{"hidden_size": 192, "router_score": "softmax", "routed_scale": 23.6, "balance_loss": 0.00224, "balance_bias": false, "lr_router": 0.00142, "vocab_size": 16384, "norm_eps": 1e-05, "learning_rate": 0.00311, "beta1": 0.95, "max_grad_norm": 1.0, "batch_tokens": [32768, 65536, 98304], "max_seq_len": 512}
Below are experts of layer 5 (counted from 0) of a mixture-of-experts language model. Rows are named router (the router's row for the expert), up (a neuron's input weights, with its number), down (a neuron's output weights, with its number) and show model dimensions 0-191. Each number is 128 + 32 x the weight over its row's rms, rounded and kept within 0 to 255. Numbers have three digits each.
Before each expert's rows: "comes after" lists some tokens at least twice as common just before its tokens as in all text; "comes before" lists some tokens at least twice as common just after its tokens as in all text. This comes from a sample of Wikipedia text that the model never trained on. Tokens count by the router's weight.

# expert 10
comes after: " |", "-", "6", "er", " pm", " School"
comes before: " |", " and", " CD", " SP", " HD", " American"
router:147169207094175154154109080066172158046076145108123100151154156100153129097146147148163172119082103082142166169154167105155121105124159167152120108107155162159160087149077096166086160142105138165102115107097181088136103104167061144173096105156156095093141173172098153100145085160100079092144105154182123148169113121115119116098109083156095166157093138189163149099124139085099118177158157126096161157151140170106100093090103135162154168168097115135093164079092076156166163081125098161152098092168109086152138117139137165147140160143159156098087140110091161093141115093160161172
up4:189153134116106091129098137153113145139128132187087158191167123109168194112100128083160136103082134118145144127121180140123075155123126153110093154099122135127069126136085035160210112194144172087167131148048175130093142087121131161152166034092122078127119139090101177101043131104103181104090144162142138114117131124162117178109138109120093134117145143136175134119099147109152153162108147116134182138101095175141119110165122114110195154090145071120166140134082137143110074090140128155176063122137119141088155147127154110103121123088180114115129093171151120165112051112102124144
down4:156121179140106178155145126102192150128144155141148188187147156146156137118132166171126129171115087118101133133106132072167122161143156134109088108079095144090067156138123127117135141103114105174056195115113158142127087158090134140155078100104034151131132123034126139092123104095125213162084155142135100170150141147093130157172135101147193142149113109138131094124129128125106134089083157136141092119155140134124215088177188070214114196099097146154120129114109098055096147113145142154146137190096107102136078126136107121089133110150103100111134071147110119082109139154119087130
up5:166153105117169106133147116185108147083158110142172141124195184106072115142132178130136133167120160116188157112133147152153173100136132098148104191189117088108150087185124073095130132129125141137141121082127116071130157067109145136210089158159150115123150142115150103122163177106112123111145105116145112081097105176096103168102146141080080113155115087183154137201120140190138103155089116153137116169103117189152082063161031113128122158097041102106137119121118147173111191165113190142135104166087156085132121109108161130173135143083144124163114110098089104135102133082145148105
down5:234066072127133069095150129133159162091154171092141128130142053200128120050116089125145113104115136177131133046120126154164142059105106127172169110141130121163126111127082089110077110155144175149078111135047108148177157154116108177170133122145098186131124073106087154073198138167131144110118149130161141108110143123128161137120136129111147125102156188124164094136117168141100148120097179112087089151133125192151181138158122145109093142150181169081109110078138086122160130169124126114164113088150105131138143124124125129142082152157079132098102170109174073088110103104158123115
up6:194112153051088104100098097154117152074143169114118053134134111113151103096160083080155122147063113133056154118077079091130098154087123153101108155144158131149121140061129127156105108214135090141117088141184154127141102147092140138146124148164113132153111101187091100104087108172088135134146112137148105160169114144124135085104074157141109156142139105128136205081201140176124136140139119117107130103145123146118068131101078145080071122107140184158111111135131162132151073113166142120145120174204125112107048083145127100101097136120177105165144106133149167168141053111149121187
down6:105110148095157154120101128041095058167151139119112152116046168163099146125090099133087090106096169148152153193081165109174109105140120124136121151118084140148093130103089172160167097062109176140146105178154172127193073104163121148134140122141131111188102150155130146129099075156137140143146053136087097093106114186101142135105130157174081207101111111111110138089188109188155172116135084113085148156129124145131161141131142167086149131111067116093111151128075131144105142089096166147147097139128144126148138170128131150127145092180190123158043114169173109095143170140132079130
up7:165120155146160131142130164055145124155154100226119199136144123094177100108187151143132161163165112194104114127124166141113109106190142127176164111116128099114191143115140124130154172132123125155180156154112119072135182112132120161193129127205139126132088052118105095139131156123070170165176113121154119118141176065077112087107123117123154115147224150119147084143072168103117112144107154078132154138117145123163107148091105119094147077135123108144079144175131113153121102108150172166129085214118091121203091132181112137124156121123174172099112109132153107158138102123132131076
down7:111103138109166119114141135131136127164079142133115149144111126120138152108117118098140083177087109069117130141120113153117082184156145119111091109076069150154134199135143071102136086134100123105109126128150084103122166183109111124117156136104107170132095111098074110169152112135133117118149105167094127189080088116131156091107124212119100111182112155104049145108131089150107060244133067120137136113153102186127118121123168133097182111165113137122089128148104177165060098179069186139156149158044068102115161114111155104157149141158205125122122160103126174184165123124135131129
up8:126121100129133065189166082170115174104133150215169096152133120139122106104136084050118098102122074123136120133130155157131117112098167127095101099155141144159139083174168144155142138164174129143171162140130150087164110111158121122111124080108133131128110176110079157106135097138082110126095119132103141094140168128137124114117073135199114123131102059161101085141116175182112132138118173082095188153109181103150135095109172137095131088020127086104170196168116093151125210142087100151178135146110106116152145150154109214144127147088137105110137139092173139191154178142111173145
down8:133107101089144178122112116126134153122163183149189113125123101140140118121210102155131156100088176160098131093136166116134112105113092135189148137094104102130120090115127134163165104099148138175111117114124073085159212115111200120150147176182148117102096130165113151133081146132107211163112155100145136142146097109095077128160212084110165129040211108143064100140166106117122146123132089152087136127118119151130134119136109130085156140090127174137118133056115162144167187129145109091168082198150112089153138146115152112082134095143160106096131100108151176128081086202089166109

# expert 54
comes after: ",", "|", "In", " In", " in", " ("
comes before: ",", " |", ".", "–", ")", " United"
router:149167207093174156154108081064172160048074145108124099151153156096155130097147148148163172119081103082143165167155167104156122107124159167152119108107153164158160087151077094168085158142106137164101112106099182090137103102166061142172097106157156098093141173171098153099145085157101080091146105154183125149168110121115120116100109083157095166157094139189163151098124141087098118178158158126096160157150139170106100092090102135164155166167097114137094163079093075157167161079125099162152098095168108085151136116137137165147140159143160155098088137110093159093138116094160160171
up5:121094188107161162151030116122128089104116140157088084163138181134138146121119100137161157131189113139141099113158152134126174104127130155104171162122132127089112124159137089134124099157144164152150101080161152166132132093137121150132112086168115193127111097123148082159085179136081167062152151128145146244103134158126081176155132135085097130095106160082103149101125103133136194125138117137090149114165134118139121115093133140148184071106101065123129133054125117095115187085166105093129095204171184127172074182143151190119100133128137111113096144093094117115159105093055130163
down5:149137102110075126096127134162115098165155108153078147157122175080129120197143102149188151089146150200197122135092139079077158137100119168096155080093132109120049162100167124078108073104099134077151102119158125116095168149127119140096155094105174122147142114164176161095082100126116105112100118187122167122062184148187148148128100151171181125118126105153114168061110183168123121184100159158166126120082114145127210134130111069113114118109137100107163111121119103128180127123155140198150170114156127121121120122143139098141103112096116070144098152109119164182151093134083164206
up6:084099112103122077103078078199136125119136151091186062156115169153171091105135138114169125081114102143110176083111100133181160100127125140121122126143134185132118093117197097050094128099135152101121117158136132112143169100150154174116115125177170128154123080125074102143155117120098088145112076155156116095152170124137117041091117156111114110137106156160186148185131122118165135118097104159125098058185110084136094120107105156106170175125103149137146141114158163197167130100122074082121139124205169126109136131086066175127176139119134127106101181135134106127178077179124178067
down6:145116123143091107109160172142106210137163140137085204121143108127158116091138084130085146189132136138135119131084159083077100083149157096083194094140149103140190103096121111114105120123114145166140097114156177089128145107072059129093129104126086068138128109180137159165122092106161197192098062109111235144114094101136219119119109112141128132163144103148108147125107125182134125102077091142137118139127154126109125139101132142110170142159107099115132083203101128123119182151149154143142164155120090190096085126138116164113096166147158169094093139111114082131179166167159169096
up7:143148151091137125153148094105132148133183083113114147125066116163148126115078132150110133081160099049180179111158153121124086141129154174091098103130098120095152070173139162111093059173082146121147067141145119143107113123141078138145144172149151144134128093096098166065172125121106100066150133120187111085080136114133142086093127124100142116127136102143116147099130136139095157102081169158146096125187141148098100095119128098079143143108094149133132156127093165191118136080086177154095052114144159094102066120110124089136127106115129080173083160072156074064115145097231130194
down7:141120108118142145118167095094130107121102108158135163152104099129197103204111167149102138182107077142148090096098184127143126131128149133092182143104153053136187109095111107153079192132149150063154090106091131119045121127061150118087121111142126132142100178100205102089109162114107131096179101105080133108159161119118156116084175080121174130146136112144161131171118056128127155057141119073129150128136115121134162129128134156133116157144107146121103098160180132196179122072097121063096154091155129142065093109075170189096102147106121101088132106180141160136174153154131098154
up8:184087138148115138164128106152083122114145136130118138127143140205091111132121159084085151133169097103130141083145162129111125118108099118141146127105204125151127137140137092161094140171115139121117177187157160103094082134149100109140105173091137100142049086124137097071097126115083127081098155177128205138113158108136148151182119113169147190131112152078111148156161104088134093090178137114080099135188148093102118123129127195083142100156156063122085160153094200073172129125099054146127128052114099072156098133153105184107168172110186106116194164137136133135120105121137086080
down8:160088096059153124122151095125124120150131129085119110156193154131165179112125130165106123084154130186112075103088127143164111173114185082108072083164108126121146113093137147124158122186132117172152185102092147144120091105084216118146175056150148192160131160128149163176161133150116092105076131078194108153188181120137146162107073097164135133134128122125182076170114129101120160133135121120148136116093119089133119145103097089102129106147140106133064112104161166078127151083149156153124137049108148096076134175135034159158142108107136137164105084111093105156150148189114107113
up9:086142157085102103185074142183132177192146177114096141126163143164095161135154162129118095088123116111156139112111133109170106143080163142161138155167160117110134104113103102129137109140097144169129105101169189158138161169149132113122082100152084100127140188135071132139170125138142123097160100125168143120129125119109139114113142125139127114117085145163085123030146099167072148066135128153163091079105160114195099103139088159130098145156116173183116164155146115171127176173199089119169111192128141091160097067067139113126160159066117174125121095115065130222154159182130146094
down9:098118107113127144107089098157095132118166170066122123107149141147120074070085148179108152103096152214186102140120129138140138102101112115091082165148106180190065167127099092188103139110126104094116079125118159095145073140137123112091109149144088140137159125160149109123133101071170078075125158106160141101117120163150138113171101130112102108183157208157098112108195128071124121077133096156062077081132102150103118146134119177127137102132102165086127129198133129174112100098157097111063120122127127129137168146109044093167128160143143141114190189126105129131116075196137118086

# expert 51
comes after: ",", " in", "In", " January", " (", " September"
comes before: ",", " –", " (", ")", ";", "),"
router:146171207096175155156108081064173157050074145108123100151155156098155131096147147149163172118082103082144166169155166104156121106123160167152120108106154163160160087147079095168086159142106137166101113107098182089136102104166061142174096106156156095091142173168098154100145087158100079093146105154182126148169112124116119115100110083157093166157094137188164148099124140086100120178159155126096163157153140169106099093091102132164155167169097115135094163079092074157167162080126100161153097092169109085151139115140138164148139160143159156098088139112091160093140116095161161171
up2:139207162134154123145155088101128111137080158123095114156146144115180147110159134138162112139111185183075120104117098093138113111107144123062078110123105141107113090152154102140134124134138114127139174209130082150086076104130146131148120133153152107161129139103105141115139101124161099083141150117144182133148125118136168114172118068088107078103135128095147091148142155100117110092117115101125125163122215183109154072141137086082084155136169094182104248150140106144119194111086104091162132129149142136128072073108179201156147087129207156133139132193124185185177145114123151093
down2:131052101137173137137189122158106112180056147102114142148092173136150170128120093135112174142158152090121124108122136121157135074123154173162124128125099130059189173112122134063125130123095055057144129175117195087153146118156108135127112109104119166073088149108144175090160083100051134104139087155080105176102096156110095147093076146124105119144132141113174131104133144108145107139080140138127124164132163148142152130112111192163117105147115159108136169125139159205104094148061086181125094153137113097168137108140163160198113127184109076123200159131080139167151142108101191129
up3:145135136132130204134090156121112106129169102123177104162098116086127088167153135089125137173098165109157059074141163100163077126078178139085200178182056105142151139142146145081125139176096121103148165134116104155115076130165152172123154173082178122106161172167140165107146114141138138126107061111173123187164100190160055120124123151147137134136134138123157108069111136102161066119115198133114137123115152149094157106154183188085152219178144147140114138117126150159129095062090083159180103102095121160119089114171150137124123163176122142131110145082137105110141119119164130115
down3:124143127168103137129123149187147154173100121098122153143114092129088134135098194155164191157169171121085101169140091080115135056149155130132134105142128096197178095169147061070111090126132095120101125096101131127171055134135180146151065115137098104133136145111139151132120105165190112072139113189154100165155152133119121147134117202096101170180102052153108167104167132102064155080082114125087056166121160174150158159073153091106196133137105119086095126068116129094079122099158180127166109092127106131109148115136163131157079110132125109109104120132147072116154112120084122131
up4:164135132118087096096134136174106116128096074189145100138116116122111155036131133172083088164097094137097133097062134131132049102099146172150104126130122125088053176109140105173144126074077167186147129148124153129151095094199127151088136073069123121114177111135088087092153122145103095148113129115147108161075144087129172136087167052144098143082076192096145122116153144201171128151125097131093116158181166157144091146110111103109109122101110132134148187144144080133132140132107130123183167119096115101131095216124135122128164130131074159141099117095168103139119120128146126210
down4:123145140075081092159108064086152127128098129159108143098179159131152179105140113190123110110121186136077110122138086127186127123118151127132142107159100182166100132141127137149067052109058152139128145146157180131163168088138134162157132100144159124140190095187052143134108167125078137124040137142182131089142047112130143131103129113184178118110122083112145131122115125109160141171086118098134166128153158117141184072139111138104112168119140143180128159166141188112116101180111185146146100098135139087119181085085101125108041108117131162151095105147130178087171175173137133135
up5:132171098100099140143146087096121122151147040114131116130102125144088105119108151185188097057139140066163135128100182117169115110082108134162180170105119131184156115126115072142147143141179161153105143189134114160086164136104171038100118115149128116148104161153150116105170214104109085118148112132096125174159149085143115085118119130157087106070117166105088167109156141162080101132080141132143109139144218101144177104105087167097081124115082160099203076101170128117095123144160142098140129143174142095142097092178120126138129128152115172158117130166031143142143152135143136109
down5:138111088183091108174166100086122056146118142108132148141131125151116091126147141185112142152084122121217173121207190149068124195118113099131113148057116098182143162165134111117101156125162143055100175177133149146162111093178131151132145144114185109170120079113179125121188105116144114087154133116184096152140148092117108104188143170086088087120088119124155179107135112136122193123154140153084106173148112093123115105165080133113048166169140099125188088167136143117114067119112155053118105136137114122105090120116091104198093148141085126091111145143115118147103135117125145132
up6:158192086103155170112142122150144144112200159096112127130126101131210100162196164104173103110119130102102076216104169090149111114152170157112142126122097152039111087144125147059160078187160184118146128096096114161099059096155068113146142159118162150145084144128080114144164132125119161144151154114177157107124115094092170146102129133157086119120088151133153175110119117143106137121135154059162115164126112127141149145072088135085108115149152112129124167152076100108155156128120102102127161112126022077206088109142139084108122110164149124155122163187144113145153106127143079114
down6:159064114105151169088175099148099145207202134103116162118133105127147160106120150104074132142126082138123151161035153131194098177151166112052082148110101152183151171099150082116120130102206149142175153117110126060077111110165149067126136105086174092136123184142121104194133045117172116163138121167122119128129090173082114132065095107159155108146110153056071102106148118141143146152138101110117136119143114169082158148119081107121090098126116114156116091119117147128133146107119137182104077133160119211145143156157143124089122120128100143133123194130119080103127099112125129127